Below are experts of layer 10 (counted from 0) of a mixture-of-experts language model. Rows are named router (the router's row for the expert), gate (a neuron's input weights, with its number), up (a neuron's input weights, with its number), down (a neuron's output weights, with its number) and show model dimensions 192-255. Each number is 128 + 32 x the weight over its row's rms, rounded and kept within 0 to 255. Numbers have three digits each.
Before each expert's rows: "gets" lists some tokens that make up at least twice as much of what it gets as of all text. This comes from a sample of Wikipedia text that the model never trained on. Tokens count by the router's weight.

# expert 3
gets: " 1", "–", " 2", " 3", "|", " 0"
router:099130159140103143128150158109081075068139142096150126165099154090160101111145124122126145136111132062114123160129149077141114135139091120158122106092206134113105120109113112096155150113114139
gate19:163177160132149113125164107094108185102142138148115046120102120079101101158169100150112135162172146129123134166172097114160134146130119117123222126155149182105142122161131152106143111118128115
up19:107132170169158125151079123155117099149131107120147146139106104119121136146084146068141056124107106169185164106122084123068114093121164097188135179094109188141159156097143123149186122124157138
down19:116102161103094185105138153123109120128139173079147149095126063197167138073129129129161100100117166095188135103128110117136180119076077111120094185132107076188077111141117107108138171159083139
gate20:092124176134129141090142167184069086072130145134086138138096108146148109106077098137108100177142089132142117141158106182163149185129129116127106106161172101179054110144089105095127124094185134
up20:125180146170192132172120055066077142166111149140131147091112108154078180127130144141100160119158081122139173144130128083138192108075102163201123165112097107033155182097115149111109058122144114
down20:128151097096095123152088149059129116137113119089142135105171128160118065141073083135141123104158139145099140147148088125217129066158092144121089121092135147115157126131150129150118163105125151
gate21:106122155120151060148137119088110053170215107155127108197094114150141192129084116204184083130109205089140153209116151091101101135096081111118163106101133155140143144185107067154056120148134136
up21:160089162062069132094187100156131125175117108122053201119107111133116124111140149073163157099128085148116101068141117119163167121126169096124094153204093178140162132130140156100068160052119141
down21:104102119195151120179147132096082165121035131139070131142091147194157189108148103090174105152152162118166098161254108128106115114112162176136141127112118184136186184129111097159071153164162138

# expert 11
gets: " |", ":", ";", "|", " /", "N"
router:106156171183127126117112134096143126104133135101082118083122134109100097126167185123124169111222134159117140115142100144122196132122100131128131117145077100098133059190173121145081141067153056
gate19:099149154118157154126078158129150107095134136192126126113108160146153158118157141106143131100185101139143146159147142219146099088071141162179091175174132107120179180127149120102179150104113085
up19:092148117113103157129137127167120181114126151097104171086172142092121130160097108124139154101123071107122151134110137178171150066105115171133136156124101156100146122123148091105156147094112198
down19:130159082129128149149138136152178167139117138102144142151150144076206115133180087143177132146160107085107087133133129139092103092091138122216142184095146084148178171118152165133122107108200165
gate20:093075125156094154104093117079134128125086090157099082089195139077131168119157133171139100132118120137074121099208123124143094140143116122117138139150118124106086123160114122060152150133202086
up20:138146159167125127134100111189138101155145123060098017144161164116191147138090145122107130093077149128195130151132113137112102101165097136178094151082157110142154148060117103182133130133083095
down20:145153125172165135104099143165088131167162135119130112142122112196156178148143157136120052102147075122120105128096138097098135112108153142168112112105124148140147124159077122145158169171134128
gate21:123149082112154168090103112100132095075187122085127149140102133157226098079110126131053083153183113113094123183156093135184114074136131146144139160080188120139122153130123066154154139076184117
up21:114142161133149077109124140124110160089138110078124082150104122142075177150117121101142119111093131127088081092108132166096163158140077142135172194160105111094056140035165169132115167163159077
down21:141191115171132167142094119151166102092120212137151169133156113114147138097114100137092153169098059140202111084107120103119143137137089165088134122144139129116174075071148128162132122097098101

# expert 8
gets: ",", ")", "\"", "1", "3", "),"
router:131099135107143178139134107161164110127132135152069150170190137120114159144069117131155051118112111160116104148142133180125146178094106180095098124163083112129126169099104174087085086193136139
gate19:102114139159121123129156085054124077150122151126148052136098103173223076102094107102139121142170117164197168171126107096141120108118129144125146170132142127113118126161100160132162114153146105
up19:086139130174138149134137184141140128101058072083115165110076176126155118129087146116157161136110140083090133136086141152125125101120160117163091062133171116153149202079103085061153141108158161
down19:107079140109115173113071150096155104110140126117165116143171082145179131188113087167101141126170152142166165102120116135130073176096145157109097115153096150073110104167149089090162139152133040
gate20:114157118156154144061109124168118086060106143116103096100087113169188102164173147114118118094024132181070092100080101169080123123119183106148124104160196163177106135130184137179099090162141180
up20:147218098148085138113165149093153177131136106088159075101150141178132134169125125166114181116079162104119094098178174212139136135101091142143159147095192145081110127081157134153132150149088136
down20:081081126130110118134086135094139120137174176125127138089096114160120045078121122126096133148181152178097133189053089112159152117094112090087074102124157091124144132147157138156090058127084099
gate21:106102080153089065162109153126123190143082075118081138222167089118142146165099097134113072150121149091118144142163129084033155110139164167159085097129168127134162188123109157136147106099102073
up21:158133212162133146117096154078088117147160116132119105131109098082102123106133129113123179177158120138087159144103155158153105125064117082117179146245115151102155168100206037083177072114101165
down21:136069130078171162109059146175197124180113158079117143115170124110144108147167089128132098179093142163240093109201164168116112186130116132092193152077131195139127145129098085207077138114108134

# expert 0
gets: ".", " ", " The", ").", " p", "\"."
router:127202118125129110114114113069162105174104109152128071120083109134083136178086151115132124133125105155154152075142172136142134163148119141075097141127120129099178156165130122146148159092181171
gate19:128104163139114136173125178154120141123110152045149121107131129137155122120091154140176126115095160088138106177167160109156163146069144136081130167149131153108114151136130059128103122169104101
up19:136141121081116125170120073116106146093171062122162070094050154119064122157153079127126183161076131078116138189160142186122178079139138183119099173115141120114140147144120095110134155154100125
down19:107136156189160129140147152147153077086116182121114141179142105108079161142152116139149122165133104117130147131138151131154077149206123157143141127205135178178149121115100103098148047105173128
gate20:108155168112103146077156136097147149093083129122081044111113069086099164166148113099161140106169088114126083094118131103146140125123173143108211181146131156106153148101142093129070151176113150
up20:073145141142096156135152062114115083123126201154105140153149157119075061140137137120175134140138147152144114116151142126127046136166115125164222149170124108123119125100090134166126158105086179
down20:111144101086087145111156183120154160191118153102101142097182129164164147102094204153111115156157075156078149076079116131123137108096111109107089103128113105173172126121177168071155133146133093
gate21:112164148101043123094122046092090130134146156146177112096063167117131092130123139191174124104156093101143156106163140113130131117139068153134162154066119132132133060123152109124199101151095138
up21:145130178124164172181168075156161089096079130164122127087136158118120097223179119137115107100115184097122198057128069100107133175138076114171098094088164165161171133150136166131105119138077127
down21:149109134158131151151128158109141053115079111170144143120155145152109144087131158085056178099130140068101105109080080129125113124151081128122163105160160106098152076106136123153167126097102120

# expert 14
gets: " was", " to", " he", " were", " He", " it"
router:172131125137063165146177113113025092153151093148096123106145141078124161134155166079135182128167140098123116071102052156119120131056096198069136130195192097104192094125125145186125155146125142
gate19:169156134113159167093219114050100127139135136144191135138114189106156125121156149140104132119123105090110135103155083070087116116119164119132115127129176153057143150163149102090161139178099117
up19:116149130157168122171153163127166095130198094189182152120167109152172118080060119090086125091183103131154140145105158163109113147139141167125114122111098072131113123160190188111164187132141169
down19:175118148066120099120099122148100127143143144048142149177133079120087165133165149145120054095143087108165117067137148113147136127155077154079107143106134146144147169109117164143124063143155155
gate20:201167149071121145109134133129106132125207092107109132121141088109141077098114125107183124052145112106186082033150089104115177077103139071120140106126096107123155168115106145120140146143128093
up20:135136071097131125117087109151176176159131124091123107094070115102173056133140115134116123102115114100132135088145140145120192166131133138044138133133154126128147142120148173109161148161130126
down20:084059117191116132144102147148069096107136118135128199120091141108108136159121131142126140089104150084117177089121130118107095056148147148112186190125191140059092168213189109138144105141096116
gate21:084084197159099164117121140132075134166122107079113131146148167134186092128139129149177149150137149141168055111163154135125159149064180182097169181125143104128135113137138119168125163149111099
up21:097128159122079136065120125146116056135139143108139132125138136115113145126151133143158096152164148184181123130143127175155084126141171195125125091116115148137130133177218198155124168103137132
down21:123140154106092220100206103150093109118127105116134121147181155114147126140142141109187140147133133124123178140187081112112121098125086162069071154146154131092116155129138149123163148155147141

# expert 15
gets: " in", " the", " on", " at", " to", " from"
router:210137085096139138181147094092156088178135140142172089135175151152147103149114132178107124121187122166076097163128126137158120111165115119176081162149134124108119131076150130095066111128145122
gate19:124124098117158168077118173140111153121212140087124157179105093114094101180081196124157091135145100133067179112128098210131098128112087137085082167172148147155153110141081132106128110093126070
up19:144148115138148137136125157139072162094079117144177193152156100154108138109103081113095119137108112129107155109137114115112126077127143166146199157139108137140078114183168113117111129112169165
down19:139122104128196131169146107183124143183210127160119174131176136112132087203135127133095071104172075130082134108162152137096115120079123155073111130099131107094197169093125144166084104123134072
gate20:150125159176131165107152141092088112166147139127121139148130127119126146153136091092157160151096066118084126133082156117152086127150105064187111164167139132090096176163082113113091085157147150
up20:148082142098123046150137139156067138145082125130142127122095099153169141126143136142081152163159105086104082158112167076129077168142146138180136189116216169163129020125135099177135155137121121
down20:161154175142110133156191158100067099077097198146179151174100190183146158152139205112123171097144092122153102139139073087148100052110111138164132086163182110157149139064116138124115205152131143
gate21:162087109134164139129200112132137110083126177138119122114119125096070140123100164170145164136177111155177092121088184101108112166121159160089128109103095160078143104118153133114086172177165050
up21:097105162113054144107139158115137102193148122126103109103141138096141113099117121100148180182124135082134160121163067110083156150121144127134162163102137088144153125076165113098130127091106133
down21:131134135151169111169116164133192141179095165132145113115170136113088177134073091135100123111076195097120141084149151123131078132108132085156115110142159113172158108139100149085140082123122140

# expert 2
gets: ",", " by", " of", ":", "-", "|"
router:099156136160114085133111165138109095134031141100149155116102132191135150113134105152055104115110127158117116137155101137135104142114120115153138049113169129079150139101123113148128067145098155
gate0:142113131104124114180120159121111113110115130117147103136109177144116102092075136116187099074113057141054088131106128175137157113109077129116115143079110114127129127135117124144118135052115178
up0:105129164068152139157078160111136166099067128168147171112150063108177177107149134131117127129156178190148102121152194156131149183169088109095121150139065118114091118095141146134101149080176165
down0:167130097138173122121096166092163102082128177139126167171112144166119143119137183137140127178172121136073108187178094103092169189115132136123082137118159121144143090085144116150130102111075163
gate1:155126132129118138206108098126114095136119110144096137152147110123064199071192090111131114163185163113170121119089064134068129171116068092134132138155129119106175114144175103132045147134201073
up1:148134108136078202133072118116148136100065166162115131164178106097115120154103123137145045090169128139188141128148169084151133158149176117136187148137081114152137087155066103094095153158177171
down1:167191105120153098097121089111099160127089149175176136094092119179162078143150120107166112117126130058109149124094171137163112149142121208114169084185095168180164080141159150105121139117100184
gate2:071149167174127215154170123156121145128105148146112147099109104136208143152093160156178129208109119153128136090139152108144136150132137174137104173148086106140177157150138112110148156133136149
up2:107113177145122177184166100161106174179138135201169126135115084166138154124110084117144077092123120182203189146168187116086080133073148150104116063136149121122055148098125132138122083113194118
down2:128125126133144160210126093182087103158119131176135103078042087077111097126115123149133122144106132135152138128075160076124133055083140073137036095127177133106124131131119155150109070124175139

# expert 12
gets: "\n", "-", " (", "==", " \"", "==="
router:063087141074158117117125125118100164085166140165098076162123121185111116054061136090149108126019156146160173133073139098160149155106119128128143151073088163139084151117165138144139132102101162
gate19:096128123138086171121093143123168067137101076147161119124090150077100075166082167134136095118097145150157098115134166145220176142087158071142162163182144170139128147078112165175105128148164166
up19:126078156155159111134109086133127128167138150117140093134166169086127133102159171095151165140154153139106063173151119141103176137155119133165074084132163166158178115124145084060120140086135120
down19:166092143111091098081134121122142181099104159129128112074141119136143140149113137129119164148179164092085116128064147108107130159084139125140177150132080154130122139170103157116147077144078118
gate20:169167128137129110144196172141134088084117145181142139067134169096117134078090178174168141172134112110145098153146114171150122098122089084122093153126181149158073111162157121146081160103117132
up20:151076090130159141123151163154109058135176162090122132128080078111122107127098161187122110086135148095143115112146111166120119129146128137138120058152104104132099146142170168089135164168155139
down20:094130142152123146140119151197128189141123116156153134123144158066122088122138103137144121129128119148152072168134096117121107160111130154187162134150115087125107175107092148134118152155112127
gate21:098116132144141154057154167063112128128150140124173098094075150154112087150152137118077162140139169151141130134107135193221129089166169135130141139133139171117105114113098127124141116163130117
up21:146103154126115110119138088130132155136103089116168118069061120120109162107144121141154079178111165065144154085155131069154146092154139074100130078088120153145146168180152145120131221145085125
down21:082136037125102161118105172082135170169159172171132160108112149112126132110139105088092070104172115188053159139139192155116124150188140132169145167140150143137165063170215177144151220153164116

# expert 5
gets: " the", " a", " of", " and", " as", " is"
router:136124139130111167091099081191152083079075144130148127144156103112151140152128098179125073124114146123168106173138117115158121159192136111137158166170079170188158123123126109138109145106154139
gate19:123098097101193128105112121148124071144132108085079104139099110128137141202075168097161098137143147150143152099173132094126102122083098180047112128124157145152103169136146127092125161134131074
up19:135140144119124143156174157136120133170144193112102170131085116068080090092152170170112163110148128156112146135138177150067078088137153116109082150183119099132139121145143163202111116117179069
down19:124122226131096141139110126142164123186104068090137151084065155075120098086156153137076134180132112136171075101156083136131122090085125141124126171070131141107102139099179102153143111117084124
gate20:101081126129108155113090137119136138198148172168107115145099178091121106103157102123144123193151108157166126122142107160153127159110063177109178112138114151105119085113162144163089097113167134
up20:105184163167171198163187133121154132066154136163143140164128127125137182148159134155129125164120109138088115093124137107160081168160121158136125120185152115107135106140115162145142159131158126
down20:124114081124145090159127132108091135099106181130063141122127128145115161121134170159126144210070139113138121134055138094066126152115184184145175093123191096106150121112126163165125136171118164
gate21:131125088083173180117119095114155116081112206149089137119158131143130092152090116140118132140141067147140120109135127146112105157128104129154148172106142130181122155087142160118070076124121118
up21:145084136105151061145058131088173109166139169103157056087067151090099114125162122072125137138156181081129075176116114131142093152192188136187050117152188110077162132122152120106102181138120131
down21:124163159055046176101077142123171107153161174120175083106088144168140132116131097096157159114153153049137087115076111120134208180170145122136105153084107132104129121127113077045111164117127169